Below are experts of layer 5 (counted from 0) of a mixture-of-experts language model. Rows are named router (the router's row for the expert), gate (a neuron's input weights, with its number), up (a neuron's input weights, with its number), down (a neuron's output weights, with its number) and show model dimensions 64-127. Each number is 128 + 32 x the weight over its row's rms, rounded and kept within 0 to 255. Numbers have three digits each.
Before each expert's rows: a language model's description of what the expert responds to. This comes from a sample of Wikipedia text that the model never trained on.

# expert 22
It responds to: Pieces of Latin species names and author parentheses in genus and species lists, such as -ensis, -idae, maxi-mus, plus man and Man.
router:090138152151101110144099105091103138143088125121145131181117169133133112122094078133164141116111108163140142091065120161140196120151095147127098138133132080087185150133081157067146157122074155
gate0:168094083156133114111097141056136159169122088131145120118115138180066131080119105170129162170131151136151086105119112133135137147083169138153150140132092132171150117143085141134165142128127133
up0:121170105117176144134144130158183135125152153086107069135116151119118086135071143165136109157140111120139132133108099106128099167131095108109145084162112127139182112131116127106136150146103106
down0:151119139112112146126121139155097093152119121129131142091205109128161162144135157121164132078189190111116157159102044062131106111083119099130146180144171142146144149171072136108159091158138139
gate1:142164154086112115158107163181066140111152105163158184154183101106090153103141177129090123172189168160158141135129140127170134185099150187082078115123114084136126097196115142170166088115122153
up1:160168139079152125178118145121101126090102109087129133172125125115050138146189139164151068119121069148117139184186103091071115164112202092082142162137082084156168151126164106138235142107127079
down1:105109151095142080149158198205156128103143167104117145105139125089171124119114068141119101179156096135132074121135125127078210166081080152126157152145151074163117139110092166128107101151141126
gate2:072071149155095087128090100144175180160139171155075102138162149161119149098110124099109184131065125116156161141145081100118091129077142085086079151116178160094099150164079151109101094103087048
up2:111079170083126115150097110172110154104167085126122161140116093100129084109141116127141130077120116139177145147142092195126118095092128126116099112147100073137160117147162115061116123094121173
down2:146155115131090145172137142130060133136227115146154109121087105116162059109109046144140134097147068140132104111142075151132148145045090127106082142114137169152097205200134146096105175105150084
gate3:114099149163084181106127164127147068143141087113127081140131136164106124093133116149095072094160131158076072135110161098051145145160166136132106098114184097052146144098113091122122151195142095
up3:071099105146116103184136153145140123110099075140069121086164128137089138070159107201151131154061100102119135111102127116124189106114131136145176127044197091100121137089088179092118140163091094
down3:154132096085124112121078167144112087128131054156163081142136129125130080115152092073123101112096116136124060090088149145121107143126165076162110136136086122070129116111121124210116130114152114
gate4:179126138130155127203074078148090108111096154080126091129133163097144100091107093206129120127099145183146154104068118127151139132181100171112122156110127189155089186152103131165140074123115114
up4:137161169105076177194120091146084121109137164102147122065149156087134196115122104107090109056130121091095098128112105139111166148099131139110159108127134100123120099092133137109088115136118080
down4:167129119125137080063064121092123146087149158143116170131118121172104181112140141168151129096136125192171121119121104166093101197149149109135081148130095169096118164150076136164094125112122094
gate5:140097159128134104211175120152114170172115169129134078130144096145144124072160175115171093165120132192068133134155113182129087094122127108089103167060138122117103150121110147127167101122173085
up5:146127155107123137083139165146138149168174098150192179121147145099149124112120164087098187110160148107126111097105157109152148081149136149173163100084134146132092127126156129179095187102124169
down5:134081148129140100097093145132119178054132179089104138120054102175125127173239123185102136101138119156131143080097148108138192148179108147103141103165080082076099163097122146115150145144114106
gate6:157175135150193133098094120127143118159077085151113122116065097081101177123163149073149069090100100140137099183111125139124149124110095179177115124134089148153143180099107098085142125129118144
up6:141162169107154152155126064151179164066153159082089085142162111144137109150156114127074121151131152164190163189138133120082075123132133049132168151091161146154099166158156153152081124150140129
down6:048133079145116105093134173118129079151112057112127155105112191121078130121139121137162135114171129158124090115131131106055170079124149128177154137086117145107207135066125103134102128109127139
gate7:141090177090091126114110104158120123123114108145134171090113096110106094111150126112129154112117159118150119191101147131135075154111128088128119104112130211080093131144166138087170105144159136
up7:139143149089115052099130167106140119163119126139092145163121139145080133139168148119103148139084191106141133075165142120118125158126135146153059089140169108063120157133126131079180101125138206
down7:090096141110102071129152112154093134137159149123116133175074118146143107158149109100119125118123221107121134107077104160172123130102145072145148118084159152099130139121157111102162158092133110
gate8:187123154083104139165103114119106109150139123088164089129115160140128171035176115100064129152152121080124094122091090147143114145088077116117073088118090116160147133182128154184130085115105084
up8:135156225189172156106132131207125236072137121186095150169106104102118134160082115200158108111141115144146140154184133114146108165135121061114114174126112106069121128110130165132130195166114157
down8:142179142188089108101124140095146119135123115099168127147089125093090125155089121073119122142109097153098170129099127078166176080088121121096142130068101127141082128129145122135148135129165161
gate9:121118152134174123123128111106096119173164073099163203120170168156117161111107144134142077162121170129149104173149067142119165125160156143088138152159110111134143139126094160110121097083107080
up9:146176115167142209131077089199088141094168113105132117070122199138132167168136110070097192136135123071129111152148138161141095102146077148153137159138088154104114103120079136127126106128198132
down9:143148155166086130153080147098190107135084104061166110127088140120155095173089160115088106186104167097165126134138166155120151094141138104094155131081167102072093184098125134131138155096117164
gate10:145158147125096078167090088132133196145082126156165139092138178118154139098174143121123073119195092177135133120130130058118127120077103086061145065088124124184106088144148195113085129113124114
up10:140153189160052143150193167113144130166140169147140127095135157154188098112136152116164110098158137196096126155199115158088171106138077140195117140117163112224162104144150071161065144145161105
down10:097149184190110073129154148112185155088068157101125122072158117130145123109188101156129149142171131120122118175155075100102184147106137103112181092102142110155073130094162131127103085114098119
gate11:133106111093088158149172168156186130099085162052083133108117162125127159106171108146103099132170131162122178130141105115164168083150140126174125122126124173094123103128103164195108146095145132
up11:127136092150163210089119113113111082149137098156142132126114094136134122158133160120118154106165168147147121142137114126014131127190100116113121107076118118196137154113168139103180120126062119
down11:132137189179174129159166083164142187177128077122139169093189164112155117142156120169158097156109144136115104131123119096109169123096159080106205154144164090111122160124129204124171054092097098
gate12:185107137177137121123147170124130067165155078091063088185174180131159098120114139145145095123163120152118149115067137143116122095121140164101129132142131085175137108118144155133167167137167133
up12:091091153053113158112075110184153124103150184182167127101126108212140157180129132106084125155158153081187080135163141094105101087081143116138132122051173159124121116109137118155078120154168188
down12:074171115135102132137170136086138117190154091159158144133071077094152122141163178091119083145142175113124180145126051137118157195129138110082142121157090135150143122103191135112102090136155147
gate13:160104145111198161114125163152121149106169182126121083133114145098089100118084130125137094064161130111116125149129121117123102144169068119193109171134116116137127160125056066165120100177152108
up13:189173069168158157114111126163111149139151117117149140157154149123112186160159168176165163158135136143106098144111104187096096169097076121100091152082081122177140104135191166192153158088131103
down13:088143181197163144152085068126126138121076129114147091160167150112144141122050156175119127093107052156130177076166098168155152100110142154147142093114116141095168169076152105136079161056124125
gate14:135070089192120083099186159080126079121129156112120113147124130163131112159146179114146126172126147156126135117104132094135144146131141141088161138159138091148126102133102176084180064141088101
up14:072149131150164090148125178147068191195186079129105153092144139122117093061080156140159147089110114097164133145101151145135110089125044155142176111139116142133114150148094160145156151123136104
down14:163165148116139194115137163115133111119143148122103136091112132151142112060098122106201154086167147083117110119122103087118082127123076089132185123153138124105178182183065148140166138077125112
gate15:153155096138099157175147182149131159115080066152110090146111144096079137130104165130122096113133104141122139150129135113082146170136124121065101143160138123113128116133050178085158172154121129
up15:087164150108134174165127168169119139163136128118140160135142113119052104184153149080140123102110142103126136143116046132063076153077114089111158142135164111077102142119146158168130095127193121
down15:131067118166128139160140118128131052088130106082104105074144114140168144159104169093118075161135120144174121129117126108130134138118071103096105103096132126162124114158114133121146152143142131

# expert 30
It responds to: Middle pieces of romanized Japanese names like Koizumi and Nakazawa, plus the pronoun it and other mid-word fragments.
router:130139128144132105108051111126097095144133104096157166175075112139110106151133146125071176143174171151107111108115088110149144113056095114082103128127152178058164080103183088133080146140097140
gate0:086131168122150076161136146202048147111155162056144187115210121156154182085141102183099084105140175093102106113143117097168081100109132077091115139105145156119149148118131124116118139075094148
up0:114142130159122128160101136053115177079097077184129139154111169123086107105069138150129109141124068133135058128155121119107152053167117151111090163112114150144107069127121141134115137110142133
down0:090161115113161117126089099097158149104151194063103085115101119100094088132115078158181113121117095125108105104093158136127119137167130160079092156166171093141165140085114181132142151137159107
gate1:165037118087145131099126131119134175137158092133126155111136132173158130101136108097114095108116128127111097127195184129163051112126182109114096173172084161174154150115087139110099149120154159
up1:131115067093153186199149182107141145145132144090102147178161120118073072154147090103180136093167146156186136129166216087110155153096154074127074158130122115182126151193109126121150178108160159
down1:179154133144140098056079182142099092110154120112153118089101115163092153168141101183139105146145135074133112194133096136171097145157176122083145160122150138084132053147092185081164098102084142
gate2:156091142168061082151092078165123164119099149135161142084144157091116140133154190146156122126213211136193181125124174135185104093122115117088163145100203134162127150054133130116116177151106140
up2:170148092124141104097111125157138132196076105094167137099123132118150104106189144129119088151175136097130147130115124094136111084122125112083198147123199174144127063056176128085076131082131129
down2:115159086154128182133162122104148107153058142117132133045171131146101116122073129098176117079105108138131110063108202150083141125133092040166179210071174142103079141098168158149094114174125135
gate3:111213133163091085099088160162155135051084125148142104136139136105151146186100110105121133111151086140170112103158108091123093100118165148114109094105172156130136132156114187146167097150196187
up3:146082143090171192140114102132152095175197122175103110144104066145092141138144089117161111069140127088063112129088123121124109135091102136106142091103103116083068118114110110095126194149122127
down3:171154124122136141138188133136105126173131105046152094134094152115102108133131139016098100130137167051134141160167171099133120107147101111134141150119147153073122131106115110095132127151143116
gate4:098167150117149147148118106107124107187106147095121093135127075109174126102182123179097127105077123092117100159202130113160156161095160126129150186167176095153140150058079157126128092135121096
up4:122173106079132111151153140164152103111108125096073048117171068125173124173184123098112113072131104073145158106148147117124141115153129167109184094110119150149180074100162176157131144138119141
down4:204143076154084109139140085087141104121160132126114095118132131085129177172067159183068132065112175104119105136136130126149096135130082088102145117102124153108163095116169129092145181168106118
gate5:141103146145117090049193124140141131109141113113174159145129155109108139168143157128116064080129129133132115115120079081181070210109113070124128081070132122150136101144103184130127146103151127
up5:131136089121145157116102135179135197087128158152095127085141094141133155094134154178054128115164166128171120141091146184134084087151101170111151158115130130144092104133185117117097105109096117
down5:085121126127104148159109145135117113115134179159089213138148096110105130110116125122127126120106182157036125171166106119118104086118092130132080128161105138137161147169125177130162110139103131
gate6:113092150111123084086156167092178049134106114111120076139156138172152162067079108148104085135153113104134077215088126095187126106087132102188133127144113098115130076114119170118109078154155109
up6:153160138089111128110101141089106129111140165160155180114146109096061119149133117125112132144140160134082166170189145143147086137120136182102124121105140158173121092131149113126160156123119129
down6:095183144164136165149121156113126105134141092130090113162134125155140091119162173053154098096176100096182115080103160142133139143166118126145133185100131131172092104132154143187078115157145099
gate7:155181192150149161132108148161045137107119120136144087131105090159120178088099127148177072117182109121132142190097042111098099121103101081158138109162095089091109128116081165125182154134116116
up7:117132211121052102090158103116118135141114167137120180133107173145122135087143120145108143157086137159130160117118147088109107157155143117139171180120099211138118146164093143086147098202180162
down7:144101116121133152098181149140158163144121126079113115169115099150158094146147160143140142099097103072119108114091135083131147115127072146129088138128151104118134176100123093115158108152123168
gate8:151084076125078122134073109161123184077132187097129102096164073137152105067180129108125175128109112064050106109112149146176102136122103147162108160094143165140128158123109129100151063113148147
up8:161098151167159128219101197140167165114116125152143128103080099128077098121069167116092118099147099178116130096122098090163138112091149163102158188167141128138149161176124103116158123112129127
down8:114111122137142121137161114116055146151135136126065120125088152144130158122150143107117168098128111119101196159169109149192146012167157121113163173120171114176092049132167079115096099115152174
gate9:102156170107109065104073079168115065083108128127156097092136166135049161129125114151109082086119147125079140148117133164212056141128099132099114088174112151140119128117171068149144152090162123
up9:094130092175130150143153109127180115137127116143091115106112092119070127104224128140108134172112130152065123143118086143103118123120156144152113110114071166063136075115069075120137153086122147
down9:128124115169115137099072174141130118182071092135122155069183136123113092147137059135122149083160158111137140106160086095135185141133146122157105108157126172094089180134103159047173161108119097
gate10:094111197157170114129078119144123102127053185144110098116145119068162050117107079162169170123162111177054122139088144119144091146101103116089125110074176162070174136122175139114155169171125176
up10:075184166216121117111080077164088105153074167146138135082155110100112088107117161162115138148134109174109115106184096172208081133132104107068066121138159152082122142128134075169158157125161125
down10:126156177118176095143159177175138139093155186098159130080093131090200111070157100056128162064089105096074071135131149087099138110042163099093118154136111156109117188111102136122123144106154073
gate11:108166173156165118109134091163122179118090100087186143141160138106085150100106131145149097133167111188163198128131111155080096117117074138076121098126143099140084146103128103083120107128148131
up11:113104159091212171150163151097115165148132103087173125195148102182101153083107162106145121175147111158188114137128149108124074105134114095114107122161114114119088138127128115115126135145112154
down11:125145185081159108126130072097088113076112171149132078108101182119096148111157158157159115103154143132122057179154132112184109093117101101166174103129105107183159113139136151144092170150117128
gate12:165144051137126143138150102105152121155137146105150144132154165151160116116134096131069117187150132063119153099110115133155179110146087117159150119076156097139081096152140159106103130131094103
up12:103142079100148078078119161109141104114084182094164170170132170095110127157129171089117141153084092045127148080134069134146161132135064147175128134164177171116108098113115167133139132128101082
down12:110189124057114113093165128142135124103177137134117078172106103164140128140181175138133088057116174200094231135083160056179128153110167153134137112137176096162093055138167088135075115139133085
gate13:178173112120115119186101111108102086160115127166150111125142117155138173108188155159138111123175100133147162100035136106128081082130110172108147091169118202120194163134137121173170146100057129
up13:179092064088126123127108163114111151110143107152103175079118115097150143152182112124191107159111150117134170167076182047148121124109095117129131146119144171209142129170107047149141126113129122
down13:156104142111124094098133096053113105130128081165120075174098130060125112147151128170149105170140163178158101127111090111104119159166072108098180206118156116145173094132118082158106157086127089
gate14:137127164103110108140152125125079183134108098111162105130140124135133139137190105086124112108114094058120133208197108086143099081083086090163099117134110123181180144141118138065096092084127131
up14:068196097099116150107120084110152099123083170119130118113153166103161099101141143154162130140160142135125188073138134142157133116188089092080153129101120113148091130074173096110138208159140118
down14:078157103131118158135161086103145118167134064142101150104177117132094126164137123131164164114154165089143201228147118093162104179112141121185106093127141123095160114172174117152098117085149143
gate15:175152135137136037190100111085111185158099048142104117085174149167154187125169137139083103117160161093059079134153120128115132104110147109103171105124127054148147182113133180124140120112127203
up15:217139136180159150147157114151085205108099068074105158096093170107102141170114164108153137142140110107208127140162160186162106124210122153126116182114107055170123181107105146175111128126130118
down15:129116112139137092143176156124166154115150117103141083111115156168097131132108114126154113128148143113111057166147122136132132189150147119080175180196154170078178157141071094098101130073157096

# expert 2
It responds to: The word-initial prefix re (resigning, requiring) plus name-opening capitals such as United, North, World, Royal, and $.
router:164167147128161136188182145129092147147106098065157098164232175109060138061107139142114127165130124109117109104101141176119192094132089105149050141150076105103109129123216139137164101160138134
gate0:143120170157154109149157143173109046156180142064086099141163130111163106105169131220121100128180084137096132115080098145101154096179115162128108117139097166107114105148110127095133054161193142
up0:132084155119135097106136120121112076171128177082077128135137128076164091106137121167111113128130112152198162104139085176125143083198100175101095090111107143062105176116114172089109054141194126
down0:158114086111116114107138094099112106111189108126158141161147178071141110067147123109226119149123113144094155095130152116121221130126075195149185144132125111096121115075178124110138189141131171
gate1:135159124105134159127175086100144105110130128136171114129149142148079159045144118155129136127141135133139146148137124096125140094059084062108092213128104152123117136108124123097186113154161136
up1:097161137192147220118139080158133067093074077075175098150125046138057156100113153162092108116115184092186155095174133102130103127126101096100077169123113144080157085147124128118183154174152134
down1:151155172186126180143178142107161180148108115140120198147112146178154172083107120144165160162166165156137215164148165141088153096145095103165137159100125089101124166102147104108123116148136143
gate2:147073117048116145090127130131146151121128125081149098148156106111101163128087100160162113115173164106112141074096142128152111103190107114147059133202113086130097164150165140110119154149051118
up2:113140116211098050112097143093130099153103066183162127099120106148122189169171136137125180144164143117156106088095147181130147113126077173125156086149120183119131107130124127117140153119126174
down2:179176123150129118168164107162098157144091058106175160121132117095102157089137178119089105131130140123099191134137130068118161053106164126125119151105141118101097115136143147136124117187121096
gate3:124112116130114119120124129133125160137138147131133119118100114162091115114140144132093051155138147131125125141099201115072087132096095107100090122110135084122069149086102140169107085129104151
up3:147175120103109134213136157148162162191146091070132169188151107148130115176112100097141084130128156107159090079094127147157115104125162106111062137124132093082053119090112147105099131154098129
down3:134141139142104143050120107177104181144160146123162160127140143129139156121094138111088139149160173136174147123156095111101120137125157128149107116131172107077175104120085088171085174177109112
gate4:111107121118132120104134148076109164164116125131152045159128116068102143093098166093155092184139126180145129171134138120131155145150146062111118127148098136112116127152127144180161098114182131
up4:111132143161138158152128110156142113115163117092127116151081152104067123096147064202123110130155097095091129133094102133099106095161160133159152172133158134156142190193149062087107187148091138
down4:121088174176154142090104131187163148106171072115177184127164079121158120165183106144138105165117141158090133106186186129083121158223157100174170107135075195151117128151156141070092119125106128
gate5:144148091154139219120088058178129113147084050154114092105111147139101169189095132151171176093153115095155160177101098157133080154165133083120089095092134105142056102185092155140123180097098179
up5:128138129171156096130201118121139110083187133095133142191116142092147128102085140127139100168098133194091163079146097126146157122110149129155098099156141104114064141107150127134072162120149104
down5:086128110191158099130122118133118113169129147203095166096109115120104129177197068157152122164100123148106148142180072158132100131071096105143182080105108172177126108116153097133119144089104132
gate6:108152171168160205157110128183175113179138113127131123085139074136118145082134164096121093146147149085093113149067095096118140183205113049104076102133147136087143147202088158155088085119076113
up6:153147214196108167159100078149169110146183189113095136147159130082130041109176089088110083160107135153157101117152176121144092110113133109138105177095123120138088117164149108210088045193140146
down6:148116154158087117117146107123140130094099103110169132126135116114130122126081119075147145141140099099113216180181116136103143148115110117107117196138151164158095071117142108087130128093041110
gate7:157060120082146114155122176087077192122137114095137127124138130098110152058103096137131125160121153104128102156124170128179109193098129160153131069090128137160121127132151176106150097111149107
up7:084123092116122147103150135082091167121120150072123123139128089157185111085175113094107149149115123102097102147180101105170174128140149107173106131104158140115126169114107130085140117139146116
down7:164155131090039149142152174100116119163115165129152079166089139100111141124082157084177115057067181108156127107147086159119179218132106173153100097159135135161118080100165106144095134134167132
gate8:081159160067170108098134124123134165095160136114167141119189115148088154146097119155158119218139091058142136132171177162156081144131102166165067149166142101106108127181158137210174145145123127
up8:155116154125138130135094167138146140099092172135123141147133096119083151147112103112170095122097145189139145131117111143097138170103131112114133111119098113115133131158148112116171117136128161
down8:124119109129114098113096171125148124198071085140028148108109118110104136147113150197139089146098097164120173123164149159146126107133171092095150184123186178109179129190157145149165178082112099
gate9:108144179102183099123151058141155185116118105156159117152119161138110061158149158179125095144144179102136165184117126165160115149118160090101157063108094093152106097076126171180112118098116159
up9:155102133132162121222054089148119125184144103096148096174111077156048152155099108176106144089153139143125101103105075167132117171139101116133124079194123120171175103139052170132099116090108133
down9:118107170095155216190164208164142114094161134143097067124096120113126096145101151122138116134134132177139146118085170139134091133154113142158183133107118116122166076096097093111134126170097117
gate10:118107143095098135139150144186133114152116124092113148089138133119145162072122115134117077105130169126099125138153145113215135156128089149130045157136167147103183125129183076088108112051176122
up10:086160125096125123097198141199111069116131151130139127101054114142085125135127165090119114180116134184038118167131135087199158072124100110127137107112135095146084077136164145116088138098094116
down10:129062089099098129092143048123154066133167131135147108168181154074144214088059099127139103095127121115136079181138153116132161089168192147094122108104141168092091124088143155165135141167117102
gate11:139100097120172028113139126125136136146097194071129067156132066110129141136119075166094162141102059108119137084132155134175117111137138110098162130121106152093100160152114135092173075117150140
up11:198133103123093128119117131092105126144146123093135156136159195159128172137111047128130163103126132099089138148146161097127130136143108054196215129209121149140147097169112130144142105074126156
down11:149122133174136102137144099120143128133150134185118074189149131156106210183089143128136165102127175123156104045167131073125151118154058140079143088097107184106106091123151138194200140095105155
gate12:079169117133144102124115115153128148158142103174103125112117113122129178116112142098129119125112084098142139139174100097123129086150163108130043136089168115069155149113163142103132139151132101
up12:141092113133120105110150136158056127094087107132113106137111159154111143092133179169109144179089140221129227095108112133170129106157123146087097157106130104126068101115168122096103090093116110
down12:113127177174112063142112104192128148080078132104141113058150070164128139106113168088086101118146125097150079156108076151101136081098157150116178103106142118111156097074096167127093151134136086
gate13:184119114146117119135116127170157122123130066115200118090116136147130103059127201117180113173178145108139124134130086139129136141110176100154117159147215060127117181195075154152128082131132051
up13:154120110135146100136105133123072110150146079154090117094074122159145076168137111149071145142131123114139113141095135104156137093103142156105128099094088144158093116139171164106146162078159177
down13:107171156092133143137129122095187132161127077099104095115163071107132146131083107112163094138110087125101161071115083210069175146085096132209148140092124117128167115137105153074166131093082103
gate14:124123138131106117121137150145107159144120135104089148108143120120155115135083088197136176080081180146146128161114134144126097132138135109118112122122148106158119146104135047144138117137140145
up14:166155133142170174110119155127105121157103141183170102132143129114103115127138126168100112061089100153049137129100124087142128096113099148124140162121119099107141137131116059146097047108198154
down14:089159135176081128100109082086165079123148128116114159160112085106145125128076133114090107139133192085131137148134181099098119163106109153149125083141146134124093120131138082138099136140093108
gate15:090130188081108088118158142088091102113138196083114133176061122163122070141134141113130130173089163167147136146150124163141120147103156140148133086131133118214135081094123097164117059150096182
up15:156125087125146106111157086129150169101144159135096126143140164106147102142139096132155126111126129175168164135111130081067120106129140115171117135076129161089086154103146201171116068122143133
down15:137072115108168131159110099124158153127134152094119165163167083144068189125177162169099116128125064143120144157120088098117123165109137230154073131121120105107094166112187180099080149127099066

# expert 5
It responds to: Counting and ordering words after an article, such as first, one, second, last, only, another, same, often followed by of.
router:123121136119129087181105128156173058149110110152101129185107165152119106082189135179145139127181139126143088141094087140120177152062151099139124100117166145163087099142102124173137079091152157
gate0:136072129058153119157188150137123173137185154104142153138167126119146142080051152146135132204156102090118175103151103144148040119173154112139129083128192087082119183138122167146131134133104134
up0:152132043107206184126113104119115130130110099125096143138137107086116104062104165089125136184063112131143174076119126186102119139087112114154131188124136131093096131130123115188125147135114067
down0:123133193128099118185137180164090123084141105141079124046125161094140134195111172129124163123137146148134162158130106177125125141121109142147104115123128193126114102088126086089140097159166183
gate1:073103107132152141127085154077160084154132142146115107086107134114053078130110182185114067182081109129159187107219129151152130140149152175128085077130107101114189162115117202085086125139143070
up1:089164128146152110151038159119141096147200156217142090120157152105101098190105138134082136155161145143124121123122155152161136147155182183122128134144085110126115157172152157183156134139108165
down1:144158170115087107109168112112068118096138163124116106102088170121207097106127146110085098159174112087140127104149161199097187129110132145181145144181144082144084135102120099073077164127120130
gate2:177079176174152111103122116194102160153157080112131071103174127095146136070133114129112135093139142123116156140105186153138168106153155088122098095108140158121051163113047132163124104155163122
up2:136178150142131110119192098153157134168155105132153090108073088173175170118080116203125109129128105136184155128115151163156131141098146138119172099135131153118092213103083156200134074156142117
down2:127134077129133162110134148100138153110103142102163140123142061152158115104123122098155090138145172106146146116164175105065103145090158154109122100154159167150074149141125065147155099142052151
gate3:129100145160136084103145144186158096111101109163130112074120131168128137082126091130089111113157085126140096139087183126131135159173171112170099176128138151118151179111100105151156098147141161
up3:140119075148158198157106106097083118084135099138075089080129157123153089091068119081136146080094056147123147133080112141141121135171092113091125111139105091130185114125149154096098127112082085
down3:071140100182183094138110125117105066151119099065159121191137113085077142147167109178097176171142116117129087132107171095160170191151207168163162157105122206101086110149097109170080151108118109
gate4:090184134106153136065153096173154121131105185122177116132111188214097102171171148166104100145150140096104145146124079094095097075103151114139094101141124088129125147104120119150161089162159152
up4:176102123141090071109155121192158118169125091098138089117108069157061146119120111126130125122140081096066161098151135151155076113144148052124086110096172139142101164110169108113129116154140136
down4:104128134063132157096187153127086129117168075152136121083156115124118150083171109105141099108156156083096160142121134180087125054143162115118107159208113144149080140141117115159138139131136149
gate5:141187102182145144116194089136175107096134060124157108184129152109115151176159161128101080069195154077161153103151085130180067183107143084186148089098121133198066140126109112166108093176139117
up5:119163121126134146072156145049158085191136163134150096139000145100116156179101106123136123050101122074145166150124144139171170138145114082102147132120112136164144179089090135173133081196099137
down5:163147144127137084137109103116138086084112117139058089076066120065129100170127164174103137031172089161108126117158105165172149062134125167143152110129123170079144127093115133126068174099113100
gate6:140127137126111140104119096115183124136154094126137140067132120128168124140170164195140092097178163096067148154133139112212159121166092140174124116118189100112089110092122108165099110116123147
up6:179189140163177194138144152153098124106054060107093169164054126145148140138101138148094149140137153124158077096105054164123133128154092072114098105142145150084159152138122120058135167123114139
down6:140184183100133117129123123107130136184136156143108136148124162091156071158097165089073124150128162119137126131163158147127166091164128153122117172200206156122111144134144138116124159138137145
gate7:136081136096161138130170077180185114170122128107125098124158115162085153098125142182133056103169165103130115156137113129083094156186151159201111101133171111115083139172145178184140151087124150
up7:133096119059137143137162127036140143141161137155171075139143060137127100158096134107116036104097168074122148093116154120157160106109107156070095149128139090152187120103118092128081158111124148
down7:148150123087140159118110194064187034145128142167124152178145088173120127153114141137099120089111110101106131174090131142182143120133150086092186135138130139080137078129175138121103199122133122
gate8:109157056161126095136051162119070131089122102165149108148186117156041166157166162132136111116141138064147092084137113141103170150056115072130126126140077093129122148042094090144086133094089164
up8:086116164120101140127087091109079100165114131097168100156106177081106161047123140128159138089131132120120123127100148158127134202114100222185110099187119106155172138129131210127190116140122161
down8:144105130147122156180136110147123092162197150148137120096118157139107138179170149225142134103142122112155099133167147187139132203144105144097120076121118149104136114118128168092128156106111142
gate9:111195121098120132109042094177149113133111094108205114197044112164112131134072141165135112164137092101129086144089082147121126163103146174149095098169119181115132121130113212171126127082147125
up9:090173116086107092108129156125137102136082081149154098187128063195102132132092118129134101153108135134094091123160158089106093104080175101151153110120115129137087145095145143107098123109154127
down9:147102109121199128098122167131132134098149097125158111106127121082133148109127091109114176142076099157169102142070141158149121108095083184148045121097147112131164111141110109138161107101137154
gate10:151153173095152105108086101115167144116115110144134138136147093065106160123143114138109123117166141121065155046110105194059105116154184142102106102134149115125110105089117160130148160134148177
up10:109161059168097147141139120144195122099143157144110194091168174163130072162104119088136134147156115136100147122143130097171164116151090148109142120094145163130125073156116067103154096112170098
down10:103131148080060068082072089066092168120109119109126151147110116199134150086076097052111067131093095141160113151111142108147119091129123162162121142130155156142183146133078147126095142114090134
gate11:116090133123171097128142146146108125166170160102168113125161159141142148093113126104050155127110136072099157120108085120137117182129171157120119137118096149109058125156135061111171130123176137
up11:134127145166129113108097144170117126094105158178082097188101071057130148116156110110114102136076118119153145172145142136155158068169074126101086101184152120127143136119111172090158068132117176
down11:121113146111154137135087122212098106137062109091137088184150086092092107156095138168080118121151131145167137126141127115164151163126155167093137147138161093196097119133134094166165148133098157
gate12:133152103100126108100158131070183204093139166153157188111183137087127148107124145112127107135141093128192179124192142105085100103116135141134117069130094106110081193120117165098134150162148118
up12:152127179164154139116169158108133145137183132135130037103113098118179187103131180094127164185192104192135172093190146094170189059136110121138098070114123141154169109215158105125095143136094092
down12:196191133178113156122089158184119136124158142104135164101174168145095070103083107174115159106110140085111100137113127127136128142143133171148126158068155172112136103122139144139148085174122066
gate13:118116121104085102118147081070167096124034173079103098146077168141142099106157107105146136155136118120148092148128097129110146086149105131161146100072160180122102179099095186219132090101187152
up13:114166067203110159179114198089074103105084185106124096124116149162128093132148141094097156121115112153146117084110121127079185098142143097157107170140128119091156156180130094107179137131140159
down13:136142123079101123107157136077192072177053161150195167119107114132162109142162174142144090188118145205154161144099065136116062082073107081096100069158132116129127111126120131157129103106128127
gate14:180124140070148091092131166150143103119139155146119104147113136187112127096142112124138132092152083070122112110185089136155148226135106088114127141102174107136063083134055131100169128119102165
up14:125077134081098119139168129117119118108110179091127106089130130108186133138132153108128138170128159188108175123185161055148159140159112074142119160120088172167119106170113085066093188087133129
down14:126122110069129077134110182058119135179125115144116191110091119185132161119134092130127112061085114102148135130149132165102098095105143110145090092148124192141111158140138129130089070135166130
gate15:156150175133116100161106106111109105102114146063127154189122117164112069104115105168117117137170137108165132190139104133157151094121149123165147110130091096137094136196073100128110151080100134
up15:142086144134135128160163120053142103133133173072140152151156101105147178127163046148161059084090139107135095153161123071134114149165182079079165181140134146162126114175143144095211117105090148
down15:123117091085201094139138120118146115138102102122089141106175164181171083103119114102126114142091160085186152203129144156089200136071090124173106115066136114153114099118169082079142147182126185